config.toml
normalize_top_k = true
num_key_value_heads = 4
norm_place = "pre"
rope_fraction = 1.0
init_std_down = 0.00596
learning_rate = 0.000861
lr_head = 0.00888
warmup_steps = 467
final_lr_fraction = 0.0
max_steps = 7877
Below are experts of layer 6 (counted from 0) of a mixture-of-experts language model. Rows are named router (the router's row for the expert), down (a neuron's output weights, with its number) and show model dimensions 0-255. Each number is 500 + 50 x the weight over its row's rms, rounded and kept within 0 to 999. Numbers have three digits each.
Before each expert's rows: a language model's description of what the expert responds to. This comes from a sample of Wikipedia text that the model never trained on.

# expert 7
It responds to: Capitalized word starts. Opening pieces of longer words, mostly capitalized name or title starts after "the", such as Mar, Fort, Los, Grand, plus mid-word pieces like "itor" in Meritorious.
router:487500540481497508528546426455518467572493493549557461554482372484538435490442443462544608444560534444479536517540492523477544457467488531448520490551494419448532511433467449472553497495537492428504576543429518390557573479502488522542469466431505571461576451484389572490559600512543501549443471486465513560567532541558489467510482458483509561596507401497473400455475532472476483461441483444472520463512568405499483495457542475545475459607540494510498528510501563487382495543488534468477485483506592542415496472520590540431499481542507558447515475524469412473460423458510550512441572492345464505562505580492472461483504464519554534494407413563520597493533442528433467396457509423520557486476459539568480441442559441279495435469431502601439535502524502509494536479449496
down0:490503534450424494606561444414485509405490440486456416479468522556553592486447446452568426516494509542534554531484499478499500527447519553459364538462474536455528469505539531516509526449490494575495489497487495467445502637491511548513439448529453554528469438469411489498496641507448460588566483491551493385588439502504509463421506488452520480493469564468619476453524434442502407557446556508445504497420528543537494560497576581549400470433535399455527536488441500518492434465436592439534557505516472473458537606546607475479439542603570546538481435510587462515535492447556455492545482522514421498493442531476510574527512380455528600540569494431496469538516535580479531458529506554494468557531483498449474436414501483473475518480472510490543492423408481581482608587527483
down1:499530485502481505455496427541528498430512489447481488483501378487440552440443414507498401552513449488477435481487588461490493476546558469585521473546617459491498516470533449545457469414532501571389482504552468459479498518550485540569561598422529406541429394672481516474486534564496450485492458594496438506591589448480437533512542528546448464505519424548516515480478417523433514578552503470541409522509569541453433454533475513420463497498534478493552466486479438582472570486424408548480483582483436472484592505497418477508496622437510545533535493540466457471500450483552455486517427493457501511488630396450459460456502508488560475452536446549473521590511491446568492439453533530548417576465521557502482484475569480476440602620605500477458478491496515500473513537508608
down2:471572490496512555483578545453540454485556564532457493546562490468467437531501520476546543402451461466444575546517450491615451497582494484351558527482502522522513492484436498518442596512465529451531515511512541514469537560466465529518484477434519452454488500481493554421487456385517518573511515389526535444528442394619564507464511495496566579470472538532548528494501518409502551502504485480572565474530539536518552560511480455500461481457439472525557525523542528510506470545456430470538551525499512558526448497451527536492603518565486497430548478464508520509400526477537542559474536601462385537404479512594592533542460412560574562440551590347587416497461584535411512437517549521470392465559577510572600452459463511472534449465510521510448572468453491436384520491506428
down3:413474541508541451480542514442489485587431478588498504542523473509501404471446500380523440453511508543466558448474479543516497531540568379472524444412488521512560445500493536537555513481529528527433475457511485454551488497543482417554472564445434426504490465499415447531514537511523536532422415486460611545571425387481545364463437414464475562564422542391557552489445528397458518495480476429531486528545469477506474543522546537486498495510551554466455555604554522553505459532467592534499601458591449480525488521489548487489500547505543464470463418405575529587447465481412591454530578469498459533500538512495511464510387581527504467557458472488511421489426440507577488537523527491419549554479466468501504540385493463530520470485426458415446550427536471348524504516482430
down4:414493503543535450421514434551569489558533460441468484548522566503467572468472453505405495471572490511556512568525492495553466519448499423496435432486564537516545497532451614394554450547536512548445500524565467465512573422469577586395471529507535503554524531463580406520561624537593524522492512513481560444535472477532529543458459484551474529482488514534476503441499515431488503410570492481377392508545441522502526542419485510589567479572518456531396495486439500471530562419559497463504502512537529585536557530490564448414568406556509437504500528463483514554561531549487536502505436483532558371492550409530376506544453414526466537471520531436599546528520469563527518407551471373585506484434439508425491478438540467512530586511488474542455495444555507502435483438469445
down5:577547569553544502459438478392531490476472507469547490459498575460513458500496492459589374577572526487612387516443368452436444439482448524463502362549462445593423477563512563507549499585539442551559568569542556478472494477500465532424451522546425487422436573481485478492586470510528527483425485503547464543535442424504475499381413449507561480488512505505563569474480543526600556472480507548457527603521530495505497505526555429538473463484457514400545487466434599502573514378537496464499564555530506590591550507609585544469537436494432565472526501488455561449565495496518544555476514535504472409492470505554448582559463457509496539533514465488585533463542561592468547470544557457508488518480451453509442535473448465503548547542594448514492500466525460480505545463469486
down6:519524527526488464497515458496458499539485470495437426514395525487502432479478463474531529434462510472537629401453494457526514510547577517593468567510588552508518463479570546423499501448578574486423494452594453500515599513479508553494487511575353519491555447467467557504485546543557493520558524495503434591579480519558498509553430519476502503517506461504437499481513437554550576470567537457500502406568511472490642393470590495516623535529515501514499496609470545456485543517532468587493452518481468438582501574446574491524556491443452494608579401447479515509402433480601523428442475527454481554435484538485500519543519535481544471516600556558548482496446464369485480531491508476513456455457492578503420426510502582592434492476521476512488525397551476476583509490407582
down7:471478547502508472547493390458526561498511422454609555502434501503451515447500549500481605572471535581526537481495537455470589501462475444505514535421549491582422391580509574511443463553475539487555495618417639513439591494503509518489499474436367501443482472588545535478456380521503382521526549438437531473416497497547516527514478509513515437521481535449397510577527451496442421404554472520452507538455492484413471492474470454471544483503483465504418517501487479449580519464515461485446463504451556609460464487442467500512507534438508496528496494509428489503494609554488542481596430502528526616458483546499543575562484585480578515433541440466531522564532613475508567548506510476561477523523487491507599453449494602572403530596439497546503418500552449493510439543499505
down8:507478527517528435459543534560463409428429520406476550509515581324518516557496512456444480534446524508603481523509539504461440514521500551491471482537451550466472473453479538536496534447461485601399501567610427533455455588466514509513451503572537462507476529517542482505507494508419577625528527516494507524474426508542493456601430515428540430485504595529501506605504564541567502539503506474468500543429487452507578616482495541477559423561461565525406525465529559553413528497467476511537515453506476489468529585628435563529541479556454412528539522495475451493502525546547578532500450508456527512597578504596494445487532491458563505557405488472451558510490632577549420455455544491445546460499600559479444409430424533431511459545549556485422491437535435522519475475487498
down9:554486598482497462532441432448549445512520475470498465491550497582483477542499441517523500481513428578372500546410485508511528549428540491506490586567497462497619549424447530471552511496551464475504499529465461508474443533500520526402480471586442507525481557473414429493539470451515571454463375457416457484484496591485586487545421410556606534566484529451433574455463561530532429483568463481473421608495487517513516603601511447385518606520520480502485564478465508531496524490595535395508512551614487423458539543480455566523555445549584430468540498521517509653543434478426555528500501530546533505536455503493542530430466465459511488527503494480491504429535451402520515522421430574488509625499515523486500502533531535443574459487542462486535388527456480557484484424498436
down10:435468526591454462500470467491570514480539527497495500477482520564569445462563569502571466552478602548573591518523413437549419439476457564597456474483475416483542466454511475537432480472487446545595413571494521461481518534440457626558436516491525470506538418451466554464568504593505498492453580496501501443559525492501532405490536436461518547486482509503463496578463517614486549453501607514515476538452522458493438512434549445445403444527608511506446595635450448493477502469511453491378497480545514428437465485463517547474439583499434477519577515413470497432494576482392550531544568367422511460542532508558509581530401478611443558526548559556403448489482554551528487493428519514528474475475454455548480517490494500598535483492464505520540481485465547494495530502433441
down11:486467481524551490540532575557541526496482419446499544507456578568514523574517511452575489513474421506527601459624492584532495457541487514564560542581441509406559487492455546418495496612576509442548530473541468551519478574495523513477560582588408532407427418472516563493526553573446536485481460497447494533443491482537485505565443457427513540523538527488554508459515552580461571471439469448567479634475462505491545506535494479546477437425539488511470493508492424489567530506439518580452551395519521411516539470523521538406573505408460503447470450532466426474528544530493580366498541533573517529570489515476506388538490503504544482558482477549402478440491551423407487559489488461563531490537507494511495510552527582480442547479609582474343452516576481534509425482476588
down12:489538510509579495497466497542452592515454429493455531523470449490457484446539444428488544488546484460512486486541513446577510549468532522552485461498555432498454502504472470484471518564527384523564526445447490660508553500539647442546491466465527430461511524577485495539522435435499429596562510512539493468434452663653514483505493419588506546519492469500567437480541510537516525534503444526347548446447434527429482506522552432488429483379488576491484481466557460487507470516468408573543493508499551589450456518601549536450428481466513481455480583464445496489506471534459376470508438490544635446593506472500536469587458517489599513451487484498480595484500510473460509485449585445510542507521434567467420400526519457509527440549465522475479547482538446531467540545520589
down13:464535470413541470503486534393441503488516473598453399553590472468494450564529516476553438505491607533520475467575504460486503565541480496418532531457512435505510555555490568541483494525420549404420567528481492502563498539517463431526499469526494484630449528560491538557480420437424512505448421498484466557502419483430378403506533503376452440570379486505474498468511563510544486539572467537547449505560470561472438496395520452431487475453554508408430501528539447512543555450494534510503449444540578403505459486431487513499470527460494496420529550456462482542577516441542472482487531469560478450515484494533477395549576609593480405469548421415489449513440538549407442530462499476616499490460351521504509488531443495488456482534456456479444490453485508455472434541416505
down14:488454504508456453420479560578506494468435430436532522496523343467507513480475512583427360590473539485434537438516544498587524492452524472555513539487563419507519454503472533520488521546543483507424457437456506544445458495464579521495647477424491473572506579481562556520462490493517447488454482524501481428545500541508440476545552529506560488449394480419486508566460477533547605568430497438457528482447436484549537532513590457552483443433523519537441508439483457601473574505393451497443460476551452559521477539458446599515486480497545515438527442451530427475532463445512571493522498489558575473587473566510473413512532552460498499455516567460500576442573495514588524479499449449464513494496570464494562463337468526471548383485531624553489422509590569545453539538503552
down15:502479454471463428432552531483486466562545506525485473460479579600514429527534594440515428501523515422604519465535492474500422491525503472497483496432466537507464570534501534551479499496476448565486484556508525452514618528555463486416481438546538533451478513503495499558590425487549523534454564597545497502514496508500398436453603457455608496432466558507528503494578458468444455513494591490490434469526508572495535503401531484587565474507602524501562551501436512500479467484473417444531456481553557452468537463481521603548523532540527490431589594518550448556457603471582480596505450518511333528446546643511502566495464453520447509540434463449528516485505519517447515447408480510454465446588462550502580510502405436450446529501466589488502451472592580494564409406535451
down16:450454413396549561466454547590569443494504561512485496449452607541510541615531465509477518507425468512503533474428531561490460494563474472434513509539511532515476474518498443537430538490511506448560456397587465468434506522464515435394562538594440473414507475498538535545496521475481536540519462605417442415553370492515436466594372522428478574511505474434510453574477460574564623554484468494462473538497512490478449421518537502501465383536582535463418498476512489534475556410497432499454520505455511559482430500442553525402537447477468519466560477512431474497446436550515546507489422459520517491516520530498500463475458547545489416554486452493555444494504609449527532495425387436458445477534495441587458475564497533538470431565474531606509442531551554577465604485547531

# expert 14
It responds to: Word endings and ordinals. Suffix pieces like -ess (helpless, Guinness), ordinal th and nd, and words after the or a such as time, former, next.
router:467576490563455535442544467455480452554500556501464428547447509534546447560404496471504510479577493417469538517501456494475589469520563558515503646536503558560586514448498487419565458515495546474547474558449547511471534459530482542511603466515550520550579506480509665612525485528537433496525486552442472463488558576526500521495502525501513530471507481497474419525485544489495499487447461415500536511353478449557488507403565474534435405641526547553527421461418538512413493502507419477468568499495570476428489516512575551495544531451463467474626480574497478433446507457552556503481559480424591541508434549481592587475448458483572505455430521506543579506569525497532491456509425407486466507512541544544422485487516488388578578566467580531469466499450586552476542488429500
down0:504530577566531435469555461565474559455464508569597473491522572460589542423533537486460582443495509579433540484499477555458473552537478442584495508506546385507557470486467469529432453481480508524397516486539491496436483551507575515543431483546482512493574561495519566493452442448485519431597495476576578449452493600554536504510438498548516548471445450441543430505573492490549417457510482489508488478476528499426581551516441433459546547555398630495570537448448478413555558461406458474593497455578506476510439592557444543476462359455610595540505474539532583548515360507512473479466479534619493478498487466515458503465541471488500509612538563425553568489441523520513524418531480505565515503505614547425596506527478461592471471489487531513506493480517479446516496473469507
down1:543535567402447460483506493453507530527584518617550492544466485559518641565480437501486459511522513477474521462464475520439545562476510441462464560518551469550524473517474497506603555513487545478484533542527532516458460467535518552577405505551469448358505572581502519414571530558559535506523430525580573506613453503503453522490554499556406513506473503547512454512436527577609481511459408502463545536440485425571445460595467439560461612395553617427467496472513427540515453524589511431515474537491570506459459523576494551526506486516538560475498562532610484457477495545473474501473484585535581532502462501508517560622452539506472498580561468613481494500444444573451465460375490478484542539440524500506432532475509548471513500479466517565481505493556433385494563561401505
down2:449502514476447506456443509409565476494495536533525497498414378453533594587506468594555467479472556506445499463494446443506393486537410494503451491444470509530428383485514497462502543520517584564527555401428504472439467518516507429529554547537450472482502519473530422471448562574551537417498429451442476467517411439572504499552454484585602505536563522436506496445634500484398539498477547394484473526423521498510499432488513577540421542511495558517630477559562377498545488442501504498542518522537565589494522549483534453554437495497572535545548484462507367527507533509466523524507529521472389468551553504484521532503477441563540519458579535483560510524407485526531474548485514567543484534529477458468476416475539480571538410379467520469504463468628446465412463546420472
down3:557483508457591540486506481478538536560526544526502534517461479469489480459569530481445525530572498611511487534517543485515508541489607423508493536445458479549495458449475544417417445545555477580563498474392468605588430495497504441422432454533520454558444476472471499421473504406504486568483440548490472418453418557515585602467540537549431552537471587514467516598519423484555471577492621505475511558502512523560535511571462426477431476521454594485393512490578544556474491424557442598505479504471514453522468484518518594524532524540396519447498540537490526463540496459596570614447489475442505461527560441459528523478429564411509562451502569464548445606523544527447524614534499479517457539574438458518443450592489534498433435515391517473441516493574457471476528440475474
down4:488523415391372507602497452425529499458500493516530432608571508547484468498597500361469566525495531520476531510402407521545417493568588522472482510477442485442577422495529477405545449537471437435599517534540513493482401623539516467515543480508505426613479443576503430460497559529520456466532537466570530441379527446498467468528454536459488530472494533517490513521588504479483524576479588478579570430403607573493563437497528413437450540515517488451452529532423469486428537468461512501551506474520565419539527524474575477523512450571484571558488508422492401498511493553495517503545462455508512431446454633549558505495477455504496481537525479522418436563500567462484441570471532550526445607508506470517514501439493557508459519530485446497498523517467438520548586472441483
down5:431503472398457573511535375506554453483520433533499538436552448466523578540535507474551572451510479527438562488536504515469495422488380552571437534527510482442598511456485492440584527521399467535534597509534505568449460523491528503505481552449519610483475458516583490462446510470488551585572456471479522537541526527580536461419483411587524517528446392561490473488486427528488432487531475429523512480486518638464458577470587544466569484427550437512517528460464577495536534521474591522548485463435394508425460500525502461430414419554593561496518466471514543495539480495490579446561641491486643528501437487438472447450492463514539474489501487440473448505462508423544424543453519530544507460500541507476487397497488338486512491521466439488515470543587458497468482530503588
down6:473539493542487464528415363519540420473511529574451493402451544446520466523525497505565463434405499580573515495402421418461506521411404481447397484505483492453466501595483545546536516478435514518483427520524596519409477529447489539546418516426523448570426511470489469497496459534468517441414547500459437565476505379482491573466518563518492536583477474440509577492543528444509479601535494493458502575453491484526494403458504481465496467459436513467553536502453399553482569455476477558454494549527517412469532482467484512537551395515538455468464559463523508434423599485550453469591531496351428487520548522589498410528572528580455465434504443436406450496526586532545495530504567499509502426561454487486414478494360496553539467528511471490467511438426471485487478431490474
down7:451493446444463446523521482516481551426505504496527489472549504401440397517579430500567476470529483382539403491482473541471479466432506438503554500523479472508575426452467541370532473534508546473445500537496537449491574434449440537530464491465488477610535530443503444528497487446492529515480453641526479544426484557549466592568481506473500502516523503513547499596478509464504542502533596525450607482595476372472546457520427449530565408498431460600504562512501497556603503492527483454500536498547509494494422558546517467521530529408560421479462461530501513513585540493486437521511465518561499515572465546541574485531535500542481454471566545475531665542519449484553564454547483579465542461548514409462446470605521559386505535594516538518499624526570544509481390484589447
down8:494514477493471528494584433411461545568566438499569459376542553537488530569457501495531524550572494449549546487533478521502654519454594583561473448452514525515583658537523486511515474575384459476408444492495517492609536537486454517494468466549458482552461525531395478468477539496480470494456513515443527516514470588497517476495479530492549531401565526469422550508507548537514479547524518529587570464540515507376545540543509437478503518509441498511517506528445472537494548425525437441482467477539464531483570551486516536434464442552631495470486448512624521572530475544446497560446364543575455463509520525463492540425496513535610497523419528563540536636533503440534560502535456494490482498509430576529605509550562443504578570573431537494490425535456558525422479447461468
down9:485501464518547500541612538488449529465452481575594494487565449476471461432479513526585459469576473471444512448505485490459544479497487460479439419531486482397483591523422386550514455520601481380469456480469444406583575532416451512490672479507419525432566356427512519428510499504422507424514548507471544548511525538492477439514496494448600570568493427541570470540567418568454542534486507574565447607579449450532554620549462467433484494453528506468560422489523401443450415455501499535465483467435516555466521481416461500494529511355485516531432491504560498463493500503504516485473533543495536459479559492455493487483420505462485430528402419530436480538497450529504489489453486477452484461529491528486551409524407481527458441476466466520515468523409514514417557513504489
down10:540499546505436543506483476468541560529468435461526555553547594498479504474595511469522485551483428520514448489599537606528450555587402483461551467420472543576446476432491553548487529526402470605461501565545506467451535367516544439511615572518640469477407578608532540487470506435423439551535502492524464515531504510462552529497485431529556506561467586509546489554537435501423590537483402546511494554523449462498542510481452480614457483493504544588461497498530453470526481581489504508502538566481482548497499540504424497577517469390563461444448546520559516533596445516568497480480544480473449512490520430524481559473565496450528490460573484469456481440428482481498591424515491474493461528509517558525481530435468495492560499487518397572441394418516448419555491505449332
down11:496467586560524570536407561548502520522495515463405502495550551568475471486511518435457480441446563418451425457575464598429474482438531490522446483447558478378431410517404554442558519578462426553473528505467531482524516475534499522534564486505409423560484554541466458495481494518397603496567495443537494498573442525520419570590479561471468564519394444577495447552482520417498379532545506495485451471448584533484525585481458495427462468576465457502486534536441433485548452496544519503551527528475473453652518519509551502465542433574521532483440461458516391545395491466540543607517525515430574441591514547451495518544483528462485440442530473535511544476455509546578407438529490539543533473522536512544528408447530535528545458480502500554537617512518497455511521553504604
down12:498487509543468468522455453473491516462494487543506444537554539524510577489467511406517496510592488518514291467530446486517461565548507489501461429384490484435571495534597400493421410519580463477542465484502591477479504493589533462547389478523562547430565542502465498465523491511481478520453548449509455479492532564503527489442473544495498507463418581464484539510563421393462474545485558499546493542567557599549481534524431419539563415483487511487461458455477431537502495404404418540430395574515480491509550493540413458498522505471440400563494455517475533515475495499489556439500442494475629465464463467488436540516610477488454451458547443471548404546485543560605521535531537528532464496478395433419484405470502522559581534534608478519526498529537398467570488448465505
down13:426489535448465468508454541525450498528545450546445521430500495461462464635528532535526465506522512506488480542416506465418487472522505453495440451522511513419525488472397430387543526503458500513442501409493539511608489550473472479515515471492506573479460533561595543412470478478506601508476559511523496514488465395416443549467551538551495484510540507613489573604490538577447506474544511423499514512576475484534547625598408484558462525448456398479489421545450446597507483472569440543477478475576472514398465495486425554455470469501565533597501417559438487552540494523525425474476428550552433519555475538490434533510565527582452541607371584461457533498616467538433471583571449588473482534503488502483484542516561496402496560470464490512516571570496525405497482509552511
down14:488606525383621537471477532534442566530375493427544522514418452506419546478497523405489468510434629497408547437460538517579465450601596443521560443450438441489499659477482494572416531513528406499450524462516472503515420541516508545489466497526514549472534594498483518408570514462548538523448572555554487532478434425479566472472501493493611458432475561476423532544602475517570575496542579447453445487579509546408488502571553438475404419490486488525510461453506538587542480499532461557551499476524617496516507495433522500487514528541460489529541541508472494451453520425539501551437457490565454502543483500527570533591497464500542509524454503538458516523520636514515430465599504475526491525550500490512613493456447508501491580468560438520523524478529484404457481475484514
down15:500532458546409482466567428519514524499532552532520469554575529484521458452489533533489501548531522425490495453404508508617513449505549450527433523490440539539482515568432445543495428481550575597457508368501456479368466446511484497461504578526484528514476528490601443511540498505508476499525485551453637544452486471553504586638527481541520529521587492333496425366495508481474478521436468480524419517473557545480513547570495529508412441488514522497543457544581491424463529569491524467540507609497533441512457519570467439528517532531462442547499442520437515541524523523575523476459502454546436530550498569479540360484589427455500451459472530499512427487491524409595556570530560547485575491589467516519421485511445430526579514564454548500542518525422543537410587571495464
down16:536505496500531505431489503473537528485493526569455561426577474446536549499518467498451397417540499417453494537443582481556559510526436440473505442485517535475489517542581525484480410469526465474505482504527484462443534383503583445526446567515519495587510621508432479514536586509499543526483482598500522443542584479465395510557507491569533464530593553531494481550520531432414542479482529592423535449527521497443391454510451543535464433493527502427399555467601522517563532546495418485555467578467536509527588551540436497452520520494506450509466496428483518471559453520464555552436513407323503565447512533500561450535473455546596609494565426418543534485554498577469511475444497520510402474545410470477494448526450477564522550440512472482500565496519634462487529465639494

# expert 21
It responds to: Clause-opening prepositions. Temporal and subordinating words opening clauses or phrases, such as after, when, During, In, under, over, While, However, often sentence-initial.
router:539536470553552465581534367471539380468472579479425461571456411500413478573412506534456468488592482519536529508517443458473563416517541556460558519488438555464531625491463524549595530546524491384488503515532553433484555558503488521498487465482551521503501489458408572547540589476574500497493474633507558528602456514540406570500478521453481582557498517472493467513497528571471496553436585496443559451485529485479509463488494501509572448500507611546550447447498589473462505532553447433458516528549595492461475503439557474518556557521496388483551538525453479556454468547475584508479611500373585505490479514429504537450529410489543487396480543477563531452514532483514503460480484496394489537497466545528490533487522561403494492475464636530416481453489583517453452506427552
down0:531478387440477504473453461474527406539498506539546483416521496449443502566498599474512588501557492572436503520527520564516467399483455551540562521509562538500456479509530382510402556484458473521417474472494499443475504541545499589497480474437585538529629459495374493579522513460561504450501459447514542490473532506494588545541517531589423484570504364539494395525506506488474577554559470470428434534472549539498430432541595465462518468491486471501514510445469447557463541507627496435472551489488558483513428441507518492599576498545418570540452483481434421516430517511534502426526494457482516593422543504462466507478477501471593456438619418467421552521474467488549542485539479442570545534406473476527532572626519535543508473483435419526558490426471580441521493469471447
down1:518506522411517551478389506483491570581572488432478400510516428592470466511505504521492520441565436458527503526474509573529401497488553479494596566475542470524454481516476563460516513466435504499437503434502551529414436571474558575524445487474470562575447583523397627563482539603513547478534433477459504533491619521565517476612473466533531437397426484522515492420515490548484540518501517367579544460543448528511533534469516467466394511499530505535469469547534514600520466455493462533435481523633535372538498616484505477474517520519492513435548509468523495400494589495440513478510439504488551512552501482464488495464523450445484601468489451458394503497499509537544564547428462552468498537491608463565543520379528521511447523461464490615455499471511589402518464491444545
down2:521441503602497515622581450441526517558526475585480484464442515444509528429463564479519517482492471527449464528388484534486474554598486499446538477511473445529540510527518549574487418514471528571492471493531443406557580473454381489506492438470549473479493591446484539516366497382541518432578492533531413422485536561517467534411477493443506511507493456499556539474520431477569524510484478480496470478453471480532513481456483575436502472560462541468525447536510495491319524513573423459452361546534486514473507534466447574531569533455647517535491510571456604386550470579564480495531439495501477530477484403469408496501480463577512459427404494549510341456530461548491485536541525514504402489528504492476547492529469566524510545507537490444555430481443519437497520436509429
down3:553482578500515489468558409488458473395589526541609450468486512447472479518476504537532533575473412445422536592461522389516468507520446444560439600452482480464524540499513495490507541590462517462512520500542544491532470459497497431578503562513555638513530467471497479542412437483466507509551484463398473496419512495451521478454470543554479518388610466499459535485445533556539587501462499525477529585620492486482515522486513525442447573512509469480502454535553557479551526307533479523459557526517600435557515452539544479567502481417461438417502474465439526461551523487374480502449428619508498617476447490510453538482531512542486508514525557516496446527480465479461559446429544480404502477513484493464503502509356536532482557436610510515467476513495544566506577499356502
down4:471527542577416558442432478507553461480530555430457473519522437454567489403436475595438478502509499553559495538446602455498514490552414523470504352532532449513471514518543572558416523505476435465478436542482540485436527492528519518609507498511519496390564481594501548455495455507518570463660582532514495542495457561505465576490457408454580541450561580547546533482421497349464554536472483523450489451433468409505461480539465553507526455531432571332464488577451512489482514489480530481462461460495468527457538553554454524597553415537542521568523512464509430489484547560502535521513503398525460515513480437431500488472474479533508509534531596515501475455555470492445517416505516469459546544450519524461449450502490434533580570455387523453542511523564506595541588484527588
down5:435469397536418524480592468463587514461483509498593474491592521505452560492540451476512450458503439479484452446580481457586478448524478529562467432509493470532482561598412489569490499504472526577495434458566467443500512471566459422547534480460479490361549405547501465451472495530475551356508503477546504589375529465499559470511429498511583509496456583404561435533569464428468507512612531523561505544529493562526585512565432507504539403463497518517488443507558549422549483577513526418482438481542471408440418531521464473517521461573530497479517563488488508522425495583629539435499510394556481508456478531502452532482374461560477546369520562587474458503545471572476504504397502538484464513414483452508509515477494544495503508516489564425434473471487502462479531427444515
down6:536488492563451503549509481490453496542541564445520537556535551525545403568542463598463488411505505504528469471514531499452565468425476474472590509498484505508559550513416623492467507519530528529533488548570403458442524466421443526508461521540532476447544467440456577527535509497426499501555593597517544590471584523463478580485514443444503563580527541427568536428475525417530438504516526549505371509517421471462509464433497470466680469422494448503518497471553477531457462484475428376452530510537474483436516421526441521505581442545492500507500390540517474540391479489433470475518558500436487440489529516510560423385545435536445503514552538466510576508461464422456465453421475532593528502530487401491516444477497464457579578542440495433384520445476536527518438451600566
down7:591426475518608493522497572451442492443531529550496545585581531488430529450504496417483457436488464438518508420476453479426480550442502537516494572587544503497498548537423634431522523566447487536493397482557417459472497431569454468460506551481477541494530520432421496590453525458547554486495495436588515493489482580558486445444452501459452518527512467434496481558518451476531483567442447485420540461528468476396415549471458563497461521507490578539521561349543504492567481535560535507475556486517532437469496479506426510599536499472465473505474519466510488450489545444550546551521516561530563471543509507527522591518531599401559398448517517468599624549428532575514467578491482452558514529500512440459566541641560432490566494403429488569538458525561447560499485456449428
down8:514451630466536615456443527560426558435452503539511597559545564449578460448490523398508575573551490483459482520619497482454484479574551455585637571544498556503573489520542452560567480461553470519598442538493514605489480521573471497481496514501507539425501448551555440511539545581523506466428513479474491477553539468481532437456405575513530448428495469517528412458493507560453535438467475454506432477505530560502483509524623554399369537409494474481558479470452485510503535532490452478527518468491577522591513587467525461575509531407548539504462580474604528446462556608479510551500461551549466509490471540504527463546533540566443500496454524512580429559477547458460462500482448578475497503458551526499576504546477519573421581541580477438512490519530437436428455562515549
down9:491451513574559483479425379480427490590496616432528455570519504544522470550453586518462411468501538487417505437504444556485477578565517503549464447546456577488537536490508496530435468455503518450489512553541437482478462468509555575514475454454463428480525555578546432528433580423473540512457584425491573424468532376481528524478500469458485484506525564506510472457488417535535526594493523490468532531543545586573404543441432565439493525469463507546595432463581576538429529455385413579510482515450488485466559535489409485492402460372489473463497585417452497565525493501513490437491536441527463540532558484481424555488508355522484571542453534455478497553532544552561553525450470493535499373526554487582603433512546449412502475463504482495455556526501475498480450523508550
down10:474489474507559556491483572436516543450486575479469559513562606543569534434587490456394516506543472521533452504456409407440436527553586544520540472472511475548491462481530516479513486570506514571477539450603592491539453481460498475488502532544568489519549520569523399455458549552560619472534447513558500474532525498509511546445470468532498508484456463515497464504481474490482496529560440481510491528558468507578491583526436592547460394505527545387521498445480473537504459504582477504594392462504592508562491543494453421509502529529478519518490448584473483419519546439484538570451516544545411500464534584449502513578446429426470476545538399611562584448446547565510408562489466434479419528568529531481444430562594457381583521450506459492421542567540523624576453442515479
down11:587447437475443511455546485541485450639500427536540566480488413553488536474386557501496441506467543512593507516557571409512542443431509551442541475540549511512470541515408577442521538493558441513480443458501479575485526534530513499402491504590501475451553486515434518438465482506567416421424513409437517581532501617539549438451530573370514485462523451473518485491441495489517459455439447378453478530550481478494475470534541447575434482417519397576543481527545509498486539479413519554338556512559546489481554499516548440454465493574391585477510493461496517554509496488542478539521576523482565457468500501523505414503433524535560544497456486487515551439468442502506525523486561509506533511429498510593448505493520459605578547360419593535577550463509466534440506482510500
down12:474583543468621564423471543543549393482527396475394489457504618464480425534537429481497528491498516520475486568520513492477501498504510566467479575565591572447537433462439453466516543490525449575539459412488529542497538437476438511518592471534447581509449479535452505467553413489467514529586553508616472512561513517404441487536531587521469584531533481481507528481502475517488487551457404504567445480459517540528530487502471494482454508398525594431484600510423510547467494404412489492614490498390541479476518509553488600476474482479515489427562469509608548418472516523459587568478495508503494528421475486555459507443493522557529491527398458528479503537475503434532423483534600667420549521416538476562526496492504465430462445404497481508472453577558506509486512403496546
down13:577508479491444436510472420501480505517493491398483463479410530461517451589523454470543529426458572584499433534528485552430522631485532457492512584478532385518474475478490442516513560446514470445495551509551530460536570487529515507438509374562380433627420546449497478519450491600428525465453397380494480475474544395568453512473532551499543435555424458483413424489474548523537491450551457420519502535543505566419481431454414499549475407488504543444517496521487528486434478575481525510485524528501416505521505523448513551438534481539573542470597480429511566503493507482464535461551580457504578496467511476513555510511539427559493593489504473540480510587460475504481511469501518573470496448470589502477640513524456553473420414549503508465509558501444425378450545595439557
down14:586523531560460481540462517452524503562524556448460485493494553525476535486525468534499424434597328380539492463469482487592472503546520528586468541535411562492509443471479498478492496501548484508598470556523413473465475446509544523537449497460570455476525473500594599548529545566548560549539520461550482483516558459580524422479473458419486518546500448445478444430492520447576448485463436365415530439473458498496483526544524469478540479546480567537407538520439501618518493626603427558542623552502502417399530533514483564476430491537534542615471567444466460555496534519478408528530546476601548508509485575528516530486496512505561497444492547467585433549536443433496525661514525467449486539566548455531470576462471506585536458515459558461541497445473501500488534489477480
down15:454415486466437509408521543505443595463500538580515428547478469491522497496530472521537560471465485444481554431596514543464479449547481519532489428544480566471518519486490475575429555475453490489514486374554447544515527593449483474487544532571436457558537460443580438531521449500441592516555428562432525412500483458454564480459506470493491604451570636553552557469507480494518532525450519550465443530535465508519493555547490517526484479447627431458536523507444456532562545527466559476421470529529510444515520525561583455449454524519481402513547490480481650617484608530469503519411449528585386451480475603509494498437500531526563556638399470530519476419514493468555502418520514532447509568473497528542465427427537446460569489438557453530515516511489561540472523378554479
down16:548451540431559471483451458456511476477518535543565453535580500494446484392552567491485482472507487471529387516429443454554505497456515549486562403570522480503465494468470563511425527532536406480515454516447441568601428560616451458509500422525576474473543522465474425433561432491475489556453447477466552533581508446447498526577645568573497471488473604450514523466508468521575491578603484485556587475508482509482473472483553514515466547556540494525448538578503502507373573591406483503592485544566507474580473520499503538444468511441492492573549619482504526544543468465541517540561543472543529438475510483488600606448499503420488511473500576478509562507492474505495510510478566532406444472480479473472522506547524477629431446397481460450475578502487500449481408659541518